{"hidden_size": 256, "d_expert": 160, "moe_layers": [1, 2, 3, 4, 5, 6, 7, 8], "routed_scale": 1.0, "balance_bias": false, "init_std_router": 0.029, "norm_eps": 1e-06, "dataset": "wikipedia_en"}
Below are experts of layer 6 (counted from 0) of a mixture-of-experts language model. Rows are named down (a neuron's output weights, with its number) and show model dimensions 128-255. Each number is 128 + 24 x the weight over its row's rms, rounded and kept within 0 to 255. Numbers have three digits each.
Before each expert's rows: "raises" lists some tokens whose logits its average output raises strongly, later layers aside. This comes from a sample of Wikipedia text that the model never trained on.

# expert 67
raises: "ar", "in", "ol", "all", "ire", "ang"
down0:142134077156132119114149101154147161114101139128118114136120074151127107133143109123114121140158147145114122114110101120111163172120139113103140155120114123107116084121136096141106119138107135166092132122152120130135123129148124079099087129166137164161111121136096131142100167128124176117174109149173124127112084099114125167166136168128126126114075133151111158163085127120108102131130
down1:090135195130132137182139102121179142163124088148149143141093152113088125129135157100130113118154173122106118125154067125113108123143145103112135105134113113204145139131120120102113137122112121133094135127126111126135086151151152137143166083153153173116114144104115120127152110154115151142173130094128143134125103124107120134125097112143113125134123168122195130111170107143144109137116

# expert 13
raises: "-d", "-", "-t", "-G", "-m", "-sh"
down0:196075096116150167132124122177138119141113105169122137167097142121171142140161147109098127153094163096124114129163115064132166130105162150092107143152144144142119137123098141112139148119131137156117099156165125155099143125121100146154103094098104152203092120147113120115148144121098097123119137140124151133099124142146118175156142143127137162108133119142151097121143182148103156128117
down1:167149101134110088125158105145116143059166116126116125114128135145131121143172163115133111126112140098121101162136088126123114151136125169143127110144133141147122147127125135165167131119146111119086142108109109086113115136087118082139110112157144141087092118106120132124119102099162122101090113146116130120157132105086129099133164105141168116128149130138096168135155166079115125053092

# expert 77
raises: " or", ", and", " &", " and"
down0:126095166131134149076113130149135174135126119139169122114141111137120141135125105119120135156124172101131095149158193102128114083131165097133097141129128152138169063139085151155123072128129113108163125156133157119129121070116137130117153146079109137122104147130120106147176166147130124134159141092129105153133152115142084097163153110131169172153142142173144159148106123112105127083140
down1:128156158119149093105121167135083141133139094139145141142110133144152129147138161099141116131128119140127119115127163158138105134163112108151102171120169130108102075126115115140138124165130113119147149133128185141114120128154154156177103191110088107139091136099138122128107139130127105145156137166090126142118118129114121158146090124100116160152068133106098169081117128142087161082165

# expert 20
raises: "Y", "O", "RA", "TC", "K", "OR"
down0:099146117118093122111132077132094100138111132129113085174093137134100109124150121115114105105150167128148106102152126139117156096124138113111139150102104176124108124147141099103093195146147148154113122109145139119137159146113129072141140185159092146121136162122122098082144120152127139119108093159134161117115131112125149121126175162127118142110102146150127131121139137126122140153139
down1:158160089123117079166155077136106115094077136089111137141112119118102111131124118117090148123161148136175153107159132144123138096126114151120136141140151131131145213144151072092150138123161162157084142127100119133113162167116145135128124164124100121097142135141115146106119129140158128114136099175143115091139180139108156119145139176122105182100131135124114129105119145125149112122116

# expert 7
raises: "ap", "on", "ott", "ob", "ont", "ons"
down0:162119154100109100082106129134132119130118122127091131133140128147108135126153138159131169117102125100116132101101137118116138141146138114093099124108181184128145150122173118115113136112162134118089144126143124145101142136109121138105106170092114135134077176137100125145149113147082155135110158116113117142146116097131118157102119160125108142108098153116121159119156135114098117106097
down1:099122129115090121132108100153165127153081126171085164166137154116144090126135138152154125106122087125142129148093121124124121133128108078138138162131142164130124172119132129140141153173149136134111141134111162100134163119083124126130112120101111080131184141100092115097109100115169106117131161151122134111164105112135128114147148117121140167128135127158117080170102109117140119135103

# expert 37
raises: "|  |", "| I", "|", "| C", "| ", "| N"
down0:157148154132155131108147167129119148116126096152135135140169152107138147126148108134135165152133120122059088138096158104141101116069112150142138108106103129113123061129135153110196095116128121088140131080099139064124152116150132138143133167092090093121129143131121097139137174088100143130154129146161109161112129134148124094126122120129106118105115132115135160106139116132104130130106
down1:146122138134104147164151135127168117116075147076117121109133139097131141124170151143106112153112110113105108125148109137144133156134141125100183135124117160149090132139134106116139147129179133102134130087138188164111134167112167140116133132118102124127108136114131140094147119098100085145104165119137130097121084085126124117113175090159071109134086188157139156115139102130118128139132

# expert 47
raises: "ore", "is", "am", "ant", "ana", "ur"
down0:147128111059135135148114157102087106118101144112125128137126106108107132097149111140152106155143135104141130144124115115166163120119120131116106160102143131162132127150152108082106148133137117108163126144122151085151094079123098135140090124148118107121115126105120113098138135189072148088157109105099099086168128114133146127145150128119129106122137116124140132149119096099167159109168
down1:123123168102103169096122107114139146123139156146144151123123106066115110095155135142144139099129114190100123109135135119111087119115148154099076078119120142123109160130119129111124160156124138129132129168111170114141154110139163134138124124123136102127085135116118097124154134106114177166162143092142087123123141143143111137122135086096093150119103134142076146112152151154132121132101

# expert 28
raises: "la", "ro", "te", "lo", "de", "li"
down0:146142161113235172149090128157120154114124130124150182115118153150132151133100141136123146098121138114090103136108135133129098136123135136122137112124123149133118101123151162123127141112110139125129139158127128135147106106161144119141152086146126096138140146116120126110102119102123126138127112127118112086128150102144107105142151101183147142135169116129141106128162114123139113139096
down1:144150098184109134111111125140121153113082138120161133132100091119091103125107100123128151140086149074107091132167065152131110147132142106120108094147161063142121116131108147121133145179160139119170114124118156141157112104124182130089116127098122124120112085153093106094122130138127127144127097094130106155131166126099142139127150165171132145143125094169128177121145120164184132115148

# expert 26
raises: "\n\n", "\n", " In ", " However,", " There", " During"
down0:167112115146133152129117107129136116082156135144118117107111164124141159121124110106094141123138112100143106140133159136110114116114107123092083147136115147107144000113129113134121107159138156112151145104150156147117143127123135131108098159170152133148088129128126141151170166139150109095167123138106138157082173132065164124177118120111123143187124129112102119143152133106114113110110
down1:113162138146116151123100115131111135153158121121119140095114150113115100184141113168132126126137109142067161128145136163121113134148109091123133117144138133141113067141130185134125149095103143148109134156151126119104096140120147139160126139147126095167165115127137137095125144163115146151142138100111140090104099118082147161172091140118187127125125180142136112147152141131122141133131

# expert 52
raises: "- T", "-", "- Authority", " all", "=", "- N"
down0:145112146103139096133137117109097107140110131132104124126143098112093104134113151113124126126152145149108155121136160124120125079132142124178120117129164139128152077160127128103164087156086141109153142115092103121119097138109124148124166110093129097097141098163134122083117130118147135085117085133150136188147133107140105130092147146153135153150121122150130146115162084091124108144142
down1:164081114105135153108143135134104122116129139105175145116126139126202120162116123149106086135147175158151106134148126125131115120114132088109135136125123135092139115114157158122097125137138118134139139113072139135131095149110133172122153129145162137146164116111127105101170129086097153114127175128117125096140101123112106167089132137165113090144115178150121116146133191157082107103168

# expert 19
raises: "2", "1", "4", "5", "6", "3"
down0:151122133113116159162110143116113127087120101137139087128117148089104152129128105140142136177098117163084131171127145069092104131146145134166133160160148135139140104120141091085091156108108151118133113134124136116150139154111081107166117174130130162128126127128084095109121157135096119147105085151152126145137079144130124127128160146114091129101114125099145117171121169092104172129156
down1:131119103082140083108107097133131047122098145094139124109109119136111131131127138119139099111165141113102135093090129136150129160155102142148149127155131122169119166162108121122133151144140077127110142145119154138129187110130187121085142149153108121143117124147136139138132130193150138114152130115158115111132130147088145101127146113115155123135155148122112096146163094140140117103124

# expert 8
raises: "as", "ac", "ag", "ad"
down0:137118135144149135154138167130173138154122152125145142084140144100179142157114124134142126068095169120120107092152106083121157159160096118147116135127147119118116209140132130083135111116142133120105101125099112126148132117143113126100123077162147132091170122156104153098130124079113108090154130127121143165113108121118128094137131122109137161155125097131127109108129093168129123140110
down1:128133100163161148122155111119127149099121081130154147149113135117093126132139145145148145132139118162096076162117088137124124136174118120118114165129184073166148079132120121091115124160123129114139092116124106133144160132126087120091147112138108100124098164152068130097161156147140113152090166123133159108093152129135143162138123146133149107132133146141127114147139143113106172125132

# expert 79
raises: "ip", "ell", "ich", "ett", "act", "rique"
down0:145155066119128132155080173110093119113123123087150151115134116110179098162123130099131136083131092107178128109131091097107146123135157121133132143145109153151147172171156136115099121126112119113110099151144112091164141126098091139128104148155126131162126146170143129097151124153082148100109119157105160102167117139135155158103096126131103121130128182136087170142141108103129127122157
down1:133107102137124114151114116178078129125117111124134151131126145094134145183117115136096073166090142141140157140157147160152142138117141090147158123139109101152100123122150173108138130113105122117140126135077146101109130130094163133128137147120141163124072108157113121147142130131139112158092121149138123103121123110149096167106161156148116095153151067152163144147131152101134141101112

# expert 74
raises: "le", "off", "lin", "ot", "ola", "ur"
down0:123131163089113140100125118118168108138097111155126130152123157163134145130138109110127139147157117169097099168119144111134100102108124154124122091141120117150119087142085102115179124137057147138108128135134105111130127119105114130117121089131110120157152135102084117125111120135141100151160131140092127136148165189063117117130131094103110149112097169200150134126132124125115107132138
down1:153122117127149142098120116125135143083122146139160099143096122119146114122113139105112096131101087141103133077140091135118144159134132150135104143129152178138137149099132114140161106118126121129110143139116145158144114162099157113103169152144116161117116123111142141113115157165164121100122090108150122128124142168130157120133162132136097119125095137191104131116172134102143128092118

# expert 34
raises: "ap", "est", "ast", "aly", "apt", "ath"
down0:135120168126058134142145097151162123126181125115142162130157124122104110095174168159099123120140143118117124117094105137123091159134156100115155113162137147132158117098151132119179105140117119129120147157139172113170148102158136102148123117174134146129131096155149117164133155111100105124131099089104092118132130159159158161077155143142119134137146125102084120136154134126147146133120
down1:127131128151085121109118143133151150134075108112157138122116125108116100075155137130103144123143148053140116143145105165131145109120075174132113134125138153134167204133105115141099112145098150142103161101140130134119149130126138081120148138130160127067145135129163143133101124123143126088141134133128151105166087143177110142131134178099119155165129115126104160098117114142143104172120

# expert 56
raises: "az", "le", "ias", "os", "iff", "ine"
down0:143142149137151054135140150135148120124113139140136094078130118131141134121147137133145111110181139132083129162129113115131136134123153150129115129092095151117106120147150116172117119084128141150143127145086141108162175117118121080122124107128111168174110157117184070082132128131105147095128109077141162130122113150120118090111165132179125100117169120185100111147147121120128178142088
down1:141164133120144122131073113097124129150106138129145124100159146127106088096143088128114118131116112113120140146139084135095143128138179143081154109152153157128134144126165154158106137142131176119125113140179148119135133120162116157131122159171122124124153117126090116123140107136179101132104143133115156123112124173116117118120099127135149135136101151077152121154091127148120182139145

# expert 30
raises: ".", "-", "b", ","
down0:158065087117138155128122121141167170121126134094134133118105135083137133130122146129133093131110125100102103114153139137091154181118104128109155096144148158113124104143106091126122120120089128129129123099134128106142122151095146140086128163106137109106136158090089136129149147185121134126086140068117121129107136133154077135154098150144122132171146129148130146100133121112136117112165
down1:129111140143107113133156170135142154112146156124112131132126100117176152176085081115118116088118117133114154108131132134079116089102140123092144139133132096118153173145131138106139128128140125128129132109133135113112144088116153126145127095106106145127158121138142154185125177130130133126082120093093130122121150107119106097144121161105123111093148149089146121148081172122130174124145

# expert 24
raises: "'", "===", "S", "T", "A."
down0:145143167103150151132118164129145093092093112166108090093124111125150111108148135113132118128145163166089109116124130138098139138117134131143121125122149098112162081125087142147141128120142137098110111109148155158132153077110117175108091129133149106139128135147102110138111093150092134144123106131122106106094150118140098127135131123100123082132167137135161135125100117139162154111145
down1:158125144152154130109113134117133091135130155157137135148153172122122091122118130121122171108070133138104098143164121107112128162145121112098122134111118100127141115119141126142140102133109163108152153105112125146149129132123133122121139128123133136105167154107144089156113148162110169167128177152161115191158143143088137125160111124134120138102112134128132124193153132145119156158146

# expert 49
raises: "fer", ",", "000", "97", "98"
down0:089121121152098153121127153117124162095169083100184126132136120136128131116120142170095119112149092061160106094141167136126146110150122161128139113146082116134173204129133159116106097140129092147137090127108123075167125136121173094105164078127151153095153128149137122120093156134156148079130168141112137106127120114125142126130084137120114173134138146087107127133104147131154115134145
down1:148074152152124155103138153109147111086125118164130137125165148101120147133158141146127162136101119078137136160139143132137107133141107125132126141114144101081129108139118133151111128105130129126159124111140097136164175092155148150108130178159110092122091138125130153134126134086176146133150135207155157149120153187093109108116107144124123143093111144114117116108176115126108165109103

# expert 69
raises: "iss", "is", "i", "els", "am", "o"
down0:078104147150135133158125184141124092189119154145136112169164070130143163119103140134159109125158121103076157140173092145127160142121100136142118122157129152132114120139155172148154120100173105105160107154100140148111132112150165140144084139127109141106121106135094149123100098130125175128122131132150153133155162118141123174080100117123132128127071092132128124103164117130126163118140
down1:154121121150145150110118141151130094131148139129143123109063113150158114114138108156151134148150177144125119137150107113106124119121180138123111114130137115091114136137147084110136094112116119178132195136137103104137170114174106134159143109084144132166099125130183097094116134117118161132098124154106119122124144098130110128168101111156122175094122141154136121119135113130118147179124

# expert 60
raises: "fl", "int", "ap", "g", "ach", "ec"
down0:119127080103151149076164093119119150147130100136112111159145126121098133110076156100157145143092092098124143134147113104153111113184115168107147147118178150143127160090121157144147165095145116118136147101108158106145132106145118107087186065104185094128133148105116163100150150122148118120119148141122094153131113138158113148106162162168120136107143155140168091121143087141132130149163
down1:178157141109108139123122126115109164132152131140159131106131143092107164081114132145092131127112159157129126093148098143125132127111129150128101115123160108102155132098108121165138133143131151104062157118153124160094091059149143144139114112157163138151118091148146134132098162141131115152148170095133110122136103109100123129110116119142121151152121120097133152096165133132130094107146

# expert 40
raises: "oot", "oul", "av", "il", "ir", "ump"
down0:138120132080153128175132135114135094113111103113154133158119110103162146118127135128116086114179135124122125127131104137189135135114087096105089103136141095148130093161103128109150160135144113129174147132129126092124136087115133088105159171160138090130123132117081134116142116108150126125117087157147130127118121130108111137151129141107105143132111160154126136127115074135157130126070
down1:120109162157150173170114112158127093133142118122171157121105116084125134129132119110145118134121156078114126129100072159150161145108127090134133128164157103118169091144114111149116119132123121168162155145139135119145123101105127122094136161139182087121108131115098149105102098102145128141140112129120132117171182098092094107132123129117149109136169153086111126129124131105117090103123

# expert 11
raises: " ", " in", "."
down0:132178104140165132142105098121152139127134147095132124134161114132135133084152153102107131146142140129122072115112097145113122129135098101111134110085134125105141059141129114130128103090109139145086148149159116116142166085129124113147158111133106109108136117112155168126166153076107136126169160146093154131119173174085100140098119139102196102129119147132094123129130093099109161120138
down1:145125138114112115145139116127136140168130116147142134167165160145101142152140126091111143130144165134153139150159098129155115132069107125146110145132124120133117096109126111136137118134163142125099150104101129067134146079151090125104152171103116146138164120142129113124147103135123066130086114096158102128085128089141141137132135122086150104151161105129116097134172111103154121108157

# expert 61
raises: " B", " P", " C", " F"
down0:093103129118137147101126105110131140136147094145131178142107123111152111112160120122101139093126136148136132063088085144132122132128127134102157134095071129116121110128102105103107127144158158098125153115158162091133172155151099126108141113116119116104132140131070142157173114116120126122158095088113134091122119099120088132094057119163107129092139126141139146098136116092139188115150
down1:130125131141121119124155135144131139107144169107126126142139138148153094150092145114140135098120108155108106124118142158120144138120132070105153108106126114113101027149119132105138119109195112114147160138123144085137183118138076152119141173124120121090106153133174066146106122133136100134138075133103097156113130102129152107123126136121123109109151132159114135186128143134140122139126

# expert 43
raises: ".", " (", ",", ", ", ";", " and"
down0:137076125153137153144100101120155146137122127143154143119113094121167111143164118146146107100114109133147112162132134145140129121075118125133167117141112130133103143133102060130130118091115185165127133166105137151145144133131110131104129147122137112119139153161100114147095114125151103129141126142160109175162079148116116077124149175140161139148141148134143098176190139145158157135118
down1:129152115142102109123129121101157143115141139120119092125097145150088097127131164165129105110121145073121098140143116146188139135145132169154106122105125152095149169091128134110177129160116132132099130136166114139115067122131088125103149104114128125098149132150099159104149100112168154137155089162146172179123127082124105153103093118112169158107143158150138152115134118129116123131142

# expert 42
raises: ".", "000", "+", "rd", "?", ","
down0:128135158112104147103129091113156127128087148135173137140154143139127129132132138082113103098118147149098173141183112123128102125127110135145094134087111150122116108141099129133123144125153113064105131121121166184106137112121140136148133135162169118164142119114118123088136108116126037124105116107090097151131144164115143079167155057124131053118091133133120116111156127130134098085104
down1:119144163127100117148104121095140159162146122124102112148146147134116155125166139109082102112109077173095122074120140082147096146130108136160155114126088131157135065166154172121133097147153109106105099119134142138130153125112138134125146117097106144101107134115076144133123164150113116130122154131135094110084130117119097129166123145105172089105150149115132149174122095108119163141155

# expert 76
raises: "-", ",", " and", "et"
down0:175148119155124179071104122133147106116159141137148156138122122099109120129154122165126132153148141160145111164118091123158129111096172127111142128139135133134148114107143099119102105159128082094156129114155097183116153122160103178096158106158138123146101094105110112101138152174132096154138173192100110136180168100139111074138113128138147128159104115141130161121136159089102111118129
down1:182108053097079132149145183143132116130104113112169090087098104103074106130136175108126147122093136088142140156134132154106114083158122123152142123110125162121148104141151146138133126134155132121120138122086147116109098136145132117120107167122147151123087157100124102149113135113125144077130106155102116149131102138134139143119124133132064111119133107153146146149076120124146105066110

# expert 1
raises: "ear", "ron", "il", "ank", "ab", "ap"
down0:161082124119145170106119118141142124150097106121134081131146135118134177145137118159127181120101155140106113121083137131136054173136159142128153112097075133105098110124124103143173154110150092115099140157100129133138119123134094116081168147107158148129152129106129139160134148101100120126140155163130108145107126132143100114117102139138157135131105140117119100140104168119109135158087
down1:152108137115126179126067152119112122088143143165130135143158128153092139137092121139126145149087139128098131133116132122146074092098132153095137133094143168116175126114147128094115147127193153147159129121129101129143156111194134114107121149107116145147107098098113186122153169146092132154162124112104120115146135118117132137094138111138109147147098102135123143150144120114149162100105

# expert 23
raises: ".", "\"", "ad", "a", "y", "at"
down0:134091119117091148098158080105106106098080132141146123137139148145176112148150090154151128089147172136145151142144172101128113126163127157154151113131162154145107068124128145106174115138119124109091133156151143161109155111096120135134104181122145068150170122103103134084108106140110149136199122149125159122130143125118139120144127111148141119160117140077128152117118130148117123134153
down1:159165158150109144150098112123092116165125109135106136123072106146116107112120147136119149119135127100124101109115126104177130093142113137136115128134093125179131140170181161098140139117157122140158112158161078137152129115139113149146116115139125108061092125136126146139128134104163140147117149125141151149123105094110158134135132127140110181117117124097146151103146128115151131093086

# expert 21
raises: "ing", "ed ", "ed for", "ed and", "ed,", "able"
down0:110118123132147128116131149111191106142151109157128158156153073081121173155164143121150128101151137131139126164138108103117142120114117119096172140101126135141123121101136142093153163103141149111137152134122160103115153175118127117143142144168124085174159133138121150149152128138100105101083160093126113127129144133151147070122149093135100130140129198185130137144143135150130135115159
down1:133146101107062099136160125127171152128149101148119159132115126117094093165111172123077102142157118138120118135141118133139162078115146077147109100152113134146137172116111104167153123095116070118110116139130145102151099152109149136144144153139161084145142122139143133101138127151098104184132159128174161112138130094094129152166134098137152131111119159112108093085135104156146129146149

# expert 41
raises: "f", "u", "x", "uro", "xt", "ff"
down0:119150112107140117156070131097100139120120152147187129101144178136151130131087154125103158118094133104106149132111116150137119147112161141137189126134104129130098080106097089172111152139124141108070158129157112098124130097094068126152150127128134118087130136116146150101187140110111137159082126120179136114122143125138139190109133179171178066122118143136141119115144142126136137125128
down1:159097092118166131099106077127154126121112142126148121150096121123104147147129124148111134146091139129174136129123152098092140142110151127084128097128115163131146128120140133108149154131139141088109173164110159153143103133178117140112089105097163146106142096095200115146110104167152151164114149172124112141132099122134140149093159120112134165132123131124109162124112139158128123129097

# expert 33
raises: " and", " of", "\n", " G"
down0:168144135111139146085092131169126144117100154176127147085158121166172103118143126113147130111128108092127120083142122130155144131111158107118114158124102107116120112068123115143121121141108103114126093143132122092176130078118143170137107122152117142060111116118114131126155142101098112124131135138148156149149126118142117117101126126104122102149096132130149134130141154146127148121105
down1:147148149148137176115107108166125153085136132078148106149142130133125151132148141123167146129125174136159090151106107096150091128127142077104122095133101167146118111136140113123128155150134098091129167154099082138133155147154105128128165184106121115099154126113092111129125157130158154186177124123153106107098112122141156123105109091086127159126160147110138120112142132123124166114118